config = dict(
    routed_scale=1.41,
    norm_place='pre',
    init_std_o=0.0,
)
Below are experts of layer 6 (counted from 0) of a mixture-of-experts language model. Rows are named router (the router's row for the expert), down (a neuron's output weights, with its number) and show model dimensions 64-127. Each number is 50 + 12 x the weight over its row's rms, rounded and kept within 0 to 99.
After each expert's rows: "raises" lists some tokens whose logits its average output raises strongly, later layers aside. This comes from a sample of Wikipedia text that the model never trained on.

# expert 26
router:38 46 48 38 53 72 60 32 57 39 56 47 29 31 58 64 49 30 37 50 57 69 60 23 33 29 46 40 52 62 59 58 38 43 34 58 46 38 36 48 56 34 41 57 33 78 43 57 73 66 50 50 63 57 40 68 61 31 60 56 53 46 79 64
down0:49 51 54 41 28 64 46 46 40 46 42 73 42 41 51 59 54 61 55 60 51 42 66 55 38 34 40 41 56 45 40 54 37 52 42 44 70 50 73 72 63 34 55 56 38 63 56 50 48 46 52 46 45 57 65 59 41 47 50 65 66 45 62 51
down1:34 53 46 60 63 40 42 37 36 39 58 32 70 15 44 53 48 73 72 56 57 60 49 59 72 59 45 56 65 47 52 53 33 56 33 55 42 48 49 19 53 50 54 36 54 53 63 48 56 48 85 42 45 67 52 46 59 42 52 41 29 60 45 53
down2:64 53 73 35 54 58 61 40 60 54 47 45 68 21 57 43 45 60 59 44 55 40 42 53 40 30 40 42 41 60 42 60 41 52 58 39 65 58 68 33 24 44 38 46 47 53 52 61 72 56 66 49 28 40 68 51 43 62 63 52 52 93 57 29
raises: ", ", "i", "'", "\n", "y", ". "

# expert 16
router:43 34 46 44 45 62 37 38 56 49 48 48 67 61 62 58 56 41 72 35 39 58 64 46 63 59 40 40 64 67 40 64 42 47 47 45 30 58 36 66 45 56 53 66 47 53 52 46 71 43 59 47 51 49 70 63 62 32 37 53 71 45 66 33
down0:53 69 61 65 57 25 34 43 82 54 47 49 67 61 66 38 73 42 54 49 58 60 53 19 59 49 57 73 39 43 49 61 49 37 62 50 57 49 62 36 46 48 46 65 51 38 67 48 65 67 43 59 62 55 48 42 36 48 60 52 56 84 43 53
down1:52 56 38 45 63 58 41 65 48 53 40 52 61 54 71 51 51 42 63 68 41 65 43 35 32 54 54 29 69 45 51 32 63 62 54 73 59 47 51 66 55 17 40 45 41 55 47 70 54 61 57 23 39 49 63 74 78 43 68 49 48 26 61 40
down2:59 42 20 74 73 50 51 58 45 57 42 57 53 39 50 58 48 79 47 25 44 54 41 38 53 52 39 40 40 60 30 44 42 40 64 61 41 67 52 63 71 64 50 59 57 56 68 34 63 33 53 29 51 50 39 36 47 53 51 65 43 42 42 60
raises: "r", "d", "i", "n"

# expert 29
router:68 45 74 47 57 29 35 41 60 27 70 62 55 78 38 37 74 71 27 41 57 43 62 67 54 70 52 42 43 39 47 56 41 48 82 51 51 39 52 51 19 40 62 40 64 37 51 32 36 55 65 50 63 25 64 37 45 55 57 63 25 46 40 40
down0:61 60 52 39 41 53 43 40 46 51 43 36 45 57 68 53 54 42 57 57 42 63 61 48 46 29 63 57 60 33 37 35 38 65 68 38 50 45 37 68 40 51 49 48 53 72 63 53 43 68 39 44 55 49 54 51 62 19 51 56 44 39 40 48
down1:64 39 61 44 47 29 44 58 40 57 39 45 44 68 42 56 57 52 38 70 31 52 50 58 58 48 60 58 42 25 43 69 59 52 50 38 42 70 53 42 47 45 46 43 59 35 38 40 49 57 68 48 40 59 61 50 45 78 65 57 55 51 65 38
down2:46 78 48 48 53 53 38 52 19 48 48 62 66 53 59 36 61 58 50 36 50 55 57 49 40 63 46 60 47 48 46 48 53 43 39 42 42 53 47 60 59 54 46 65 48 61 54 57 55 85 75 65 62 44 56 46 51 58 69 42 29 92 76 68
raises: "the ", "a ", "S", "L", "an "

# expert 25
router:42 55 45 53 65 51 48 54 66 50 56 25 45 63 63 39 51 29 47 51 45 52 45 66 39 48 49 66 52 60 79 49 68 68 42 59 59 35 45 55 35 52 39 55 58 62 50 51 29 61 55 58 71 46 60 36 56 49 58 54 34 49 50 66
down1:37 45 48 54 45 36 49 41 24 46 40 29 55 41 46 41 32 70 27 39 45 29 48 51 44 62 45 48 59 26 47 58 43 35 39 24 29 57 43 57 53 59 51 45 64 62 63 63 49 49 53 26 46 36 41 40 79 46 61 38 51 45 48 48
down2:68 42 51 39 49 47 73 22 57 41 58 58 49 43 61 51 30 57 41 37 45 47 58 65 59 59 45 69 44 50 44 49 42 52 46 53 24 65 48 41 33 54 66 41 52 63 58 41 45 53 40 67 58 44 51 32 46 35 47 31 49 67 46 35
down3:48 43 70 46 45 59 70 57 57 61 57 51 62 60 55 52 44 37 58 62 37 55 52 44 43 44 33 26 47 37 51 54 33 53 49 40 55 58 42 46 56 57 45 46 47 61 27 51 53 51 70 44 37 51 24 44 56 65 64 53 46 20 54 67
raises: "-", ".", "\n", "–", ", ", "; "

# expert 27
router:47 41 60 30 48 55 53 61 28 69 57 60 26 57 61 59 47 57 69 39 46 65 43 59 54 49 51 60 56 46 41 46 48 59 35 23 45 52 64 45 51 56 30 41 52 57 50 71 51 65 33 48 37 37 49 52 36 42 42 65 59 40 57 49
down0:57 65 53 50 54 47 30 39 49 62 32 30 70 74 46 53 36 36 58 51 52 45 54 38 42 49 42 56 70 40 46 49 34 63 45 50 42 70 54 56 43 73 66 56 57 55 39 58 45 49 66 36 45 54 33 43 45 57 50 54 40 32 61 52
down1:62 41 35 57 35 64 43 44 31 42 52 49 37 40 46 59 58 61 56 45 77 42 44 38 61 45 59 46 35 58 37 73 46 60 45 33 64 36 52 26 58 69 55 33 63 53 59 52 46 25 45 54 40 47 28 45 42 41 61 38 45 70 53 53
down2:54 38 62 52 45 49 41 40 65 48 44 25 48 29 47 43 42 33 76 47 28 63 45 49 60 58 60 67 42 51 51 55 43 69 43 56 52 44 44 48 50 42 41 37 58 33 54 62 42 54 72 56 44 33 52 63 40 35 33 38 71 75 63 44
raises: ", ", ".", ". ", "\n", "-", ": "

# expert 13
router:56 68 63 41 48 47 39 42 42 72 59 63 61 39 31 54 62 47 64 46 58 40 48 58 36 36 49 55 56 50 52 45 62 43 44 59 51 45 51 28 45 26 47 45 64 64 35 34 65 58 62 46 70 45 48 42 41 53 38 27 55 48 38 30
down0:71 30 51 52 32 56 36 53 43 30 65 28 37 47 56 59 51 54 35 45 32 58 70 54 51 56 48 48 48 35 49 41 58 34 51 51 37 61 55 57 70 55 59 41 41 58 44 62 24 62 56 57 43 48 57 55 64 52 53 67 48 64 52 66
down1:40 40 40 27 44 78 65 58 50 51 37 63 46 41 51 37 52 34 60 63 50 36 48 74 47 53 40 40 54 52 62 56 45 39 49 57 63 51 47 47 54 52 37 65 40 43 32 83 49 59 35 72 49 36 51 37 61 58 37 50 52 56 39 55
down2:53 22 42 28 48 40 29 41 32 62 45 64 39 66 59 42 50 53 72 54 47 54 56 24 40 48 49 69 46 30 53 56 30 59 32 48 58 42 58 51 25 54 23 46 54 56 48 61 57 46 51 48 43 32 58 54 53 51 55 46 40 23 27 39
raises: "- ", "===", "=== ", "==", "====", ". "

# expert 28
router:53 36 34 60 40 40 43 30 52 37 64 55 33 53 44 45 45 36 72 26 55 48 61 52 47 30 53 59 57 42 50 20 59 53 43 49 58 66 59 38 58 36 61 50 54 65 45 37 51 54 47 29 45 40 43 55 54 67 43 45 24 50 30 52
down0:38 40 40 50 55 49 49 49 48 54 46 26 56 55 40 55 57 34 46 47 66 56 61 65 37 59 45 39 57 46 49 35 28 39 63 60 56 44 25 52 41 59 56 55 65 59 60 62 64 69 41 22 33 48 39 52 50 62 46 40 31 00 57 42
down1:46 45 66 58 53 37 54 68 71 42 57 67 55 43 46 44 58 62 33 52 63 57 54 52 45 65 54 44 53 49 55 42 59 53 46 55 67 59 50 40 45 69 40 54 31 49 41 37 36 32 53 40 53 26 31 31 45 43 41 62 64 43 57 43
down2:33 53 47 37 61 48 64 54 82 44 38 25 24 75 47 53 32 42 46 62 39 64 46 43 53 70 59 52 40 58 32 47 37 59 54 49 47 45 38 37 67 44 45 46 57 39 51 48 33 53 62 29 37 50 49 46 34 61 47 52 39 68 53 70
raises: "as ", "in ", "on ", "a "

# expert 2
router:48 32 39 49 41 32 37 41 31 55 39 56 37 45 41 66 55 56 74 48 56 47 59 35 43 71 34 48 68 59 56 75 55 46 53 65 51 66 41 49 46 65 44 37 38 48 56 58 39 61 35 36 32 37 52 34 37 65 75 48 44 56 51 47
down0:53 69 54 37 47 34 48 49 56 76 53 47 48 24 42 49 48 53 40 24 45 63 50 64 39 47 57 53 62 38 55 70 55 32 55 54 58 38 42 39 46 40 49 41 62 62 41 44 59 53 31 60 52 51 50 49 45 53 41 55 37 59 56 34
down1:60 37 56 46 39 37 52 53 44 44 61 50 38 36 56 65 71 67 35 20 54 54 41 51 58 40 36 56 66 73 56 44 65 60 31 68 23 33 77 55 45 48 42 59 57 42 45 38 36 67 34 53 41 48 52 44 46 44 65 32 62 48 48 45
down2:56 53 43 37 54 50 34 47 41 39 45 57 53 37 58 46 53 50 60 48 38 53 47 72 35 59 49 60 53 75 74 52 22 58 37 55 39 64 41 40 50 54 28 49 46 52 61 40 63 46 56 56 35 47 55 53 74 58 45 50 47 22 40 42
raises: "b", "c", "m", "t", "l", "p"

# expert 17
router:69 54 27 54 47 24 53 50 52 62 34 36 39 31 58 54 55 50 64 61 50 32 43 30 28 55 51 62 42 68 47 60 40 38 63 47 54 58 51 58 73 58 43 63 39 58 51 49 68 64 29 45 38 47 57 48 41 52 63 71 33 40 80 51
down0:71 43 55 35 57 55 58 42 54 66 50 61 36 44 43 65 49 62 53 29 57 63 64 66 49 45 37 41 31 50 66 65 37 57 55 67 66 45 57 51 50 60 53 28 43 43 53 42 26 34 50 59 43 62 67 45 50 62 52 43 46 44 63 43
down1:54 62 50 47 40 35 48 33 06 81 67 56 39 44 53 56 22 47 47 55 56 58 54 29 61 43 47 52 75 61 59 56 75 39 46 50 35 53 48 58 48 54 58 63 45 55 56 56 34 59 62 47 55 56 78 40 54 43 56 61 32 77 36 49
down2:61 45 35 48 17 52 47 39 43 55 55 65 45 38 42 46 63 54 51 55 48 48 51 28 41 45 59 74 57 43 51 50 45 50 24 54 68 45 44 55 31 60 50 73 51 64 59 41 49 81 62 63 49 26 53 39 45 42 53 66 33 63 52 55
raises: ", ", "-", "\n", "s", ". ", "."

# expert 24
router:58 59 39 54 65 41 74 48 50 41 56 56 72 81 45 44 49 42 46 39 44 39 39 60 40 86 74 61 60 24 43 61 47 38 36 71 24 59 42 33 47 45 66 48 46 45 64 29 39 42 41 43 27 52 54 67 77 56 39 56 27 48 25 43
down1:45 44 68 52 45 32 27 55 45 53 37 47 43 52 39 41 44 42 49 39 66 51 34 69 37 40 54 41 59 61 52 39 65 40 39 47 85 45 50 45 50 48 37 64 19 63 58 44 54 72 42 52 23 65 77 65 34 62 44 39 47 62 47 60
down2:72 57 22 61 58 59 52 59 41 73 40 46 65 54 63 77 49 35 65 42 40 48 42 52 68 55 24 40 49 53 57 38 39 54 63 52 42 72 65 82 30 71 66 44 40 48 47 30 51 46 60 49 59 37 64 56 27 48 49 59 37 47 54 43
down3:46 44 41 57 41 26 43 46 50 46 44 61 60 45 64 64 47 33 59 27 42 46 30 36 41 51 41 51 56 50 60 54 41 61 36 57 43 61 69 53 44 64 67 66 39 49 47 49 39 54 47 67 50 59 32 43 65 64 49 66 57 53 34 64
raises: "and ", "in ", "(", "on ", "to ", "of "

# expert 3
router:52 48 51 52 57 71 50 55 53 70 44 63 76 55 51 62 52 68 61 51 62 51 46 49 29 44 60 48 64 63 62 46 64 40 34 29 53 45 52 34 48 41 47 47 62 51 68 52 51 56 76 74 73 74 45 57 51 54 40 45 75 31 40 63
down0:41 52 39 38 45 45 45 59 40 67 59 57 39 42 33 61 27 44 42 44 27 51 34 48 65 58 75 62 56 63 44 34 27 46 44 58 64 62 60 73 36 60 63 60 38 60 50 47 50 49 35 72 58 55 44 53 43 27 61 71 38 37 40 36
down1:50 54 50 53 53 45 46 49 53 49 48 64 47 63 73 60 42 45 76 53 47 55 33 65 60 43 64 27 49 43 45 36 27 46 46 53 40 44 63 58 92 24 52 58 21 41 59 47 27 63 35 31 41 48 66 46 40 37 48 38 63 57 49 68
down2:64 34 43 72 56 61 56 64 66 57 46 57 50 44 56 37 45 63 31 40 30 34 44 71 33 28 42 28 41 44 28 49 42 23 68 39 36 41 58 48 60 36 61 72 47 50 52 56 46 55 42 56 51 45 49 52 60 80 57 56 61 56 58 56
raises: ", ", "\n", "\n\n", ".", ". ", "; "

# expert 21
router:39 68 62 56 59 42 64 48 48 54 39 33 36 62 33 48 61 46 42 32 47 42 53 47 30 69 42 59 56 52 37 58 57 38 31 53 37 77 52 29 53 56 51 44 35 36 45 51 44 33 53 62 45 53 55 60 72 39 54 42 48 56 38 51
down0:38 58 43 48 33 69 67 48 41 32 56 36 48 40 43 58 36 47 48 66 53 52 45 54 55 44 58 44 40 57 56 51 64 66 66 40 43 35 47 44 79 30 32 42 48 50 64 37 45 40 35 73 39 61 49 47 43 48 41 52 45 47 49 48
down1:51 55 57 64 49 43 47 26 53 62 62 55 68 75 56 44 57 56 41 29 52 70 34 46 44 62 54 53 59 49 28 50 59 72 78 37 53 42 50 54 45 51 38 61 37 54 49 55 59 41 26 43 65 57 39 35 50 40 65 47 71 57 40 58
down2:67 53 54 57 48 60 37 65 49 33 55 51 28 48 49 45 60 49 40 43 54 65 62 69 29 49 53 41 52 29 43 42 66 59 37 41 42 57 79 51 62 50 43 45 50 55 61 66 43 42 78 46 41 69 42 54 56 69 86 50 41 45 62 57
raises: "\n", "\n\n", "en", "| "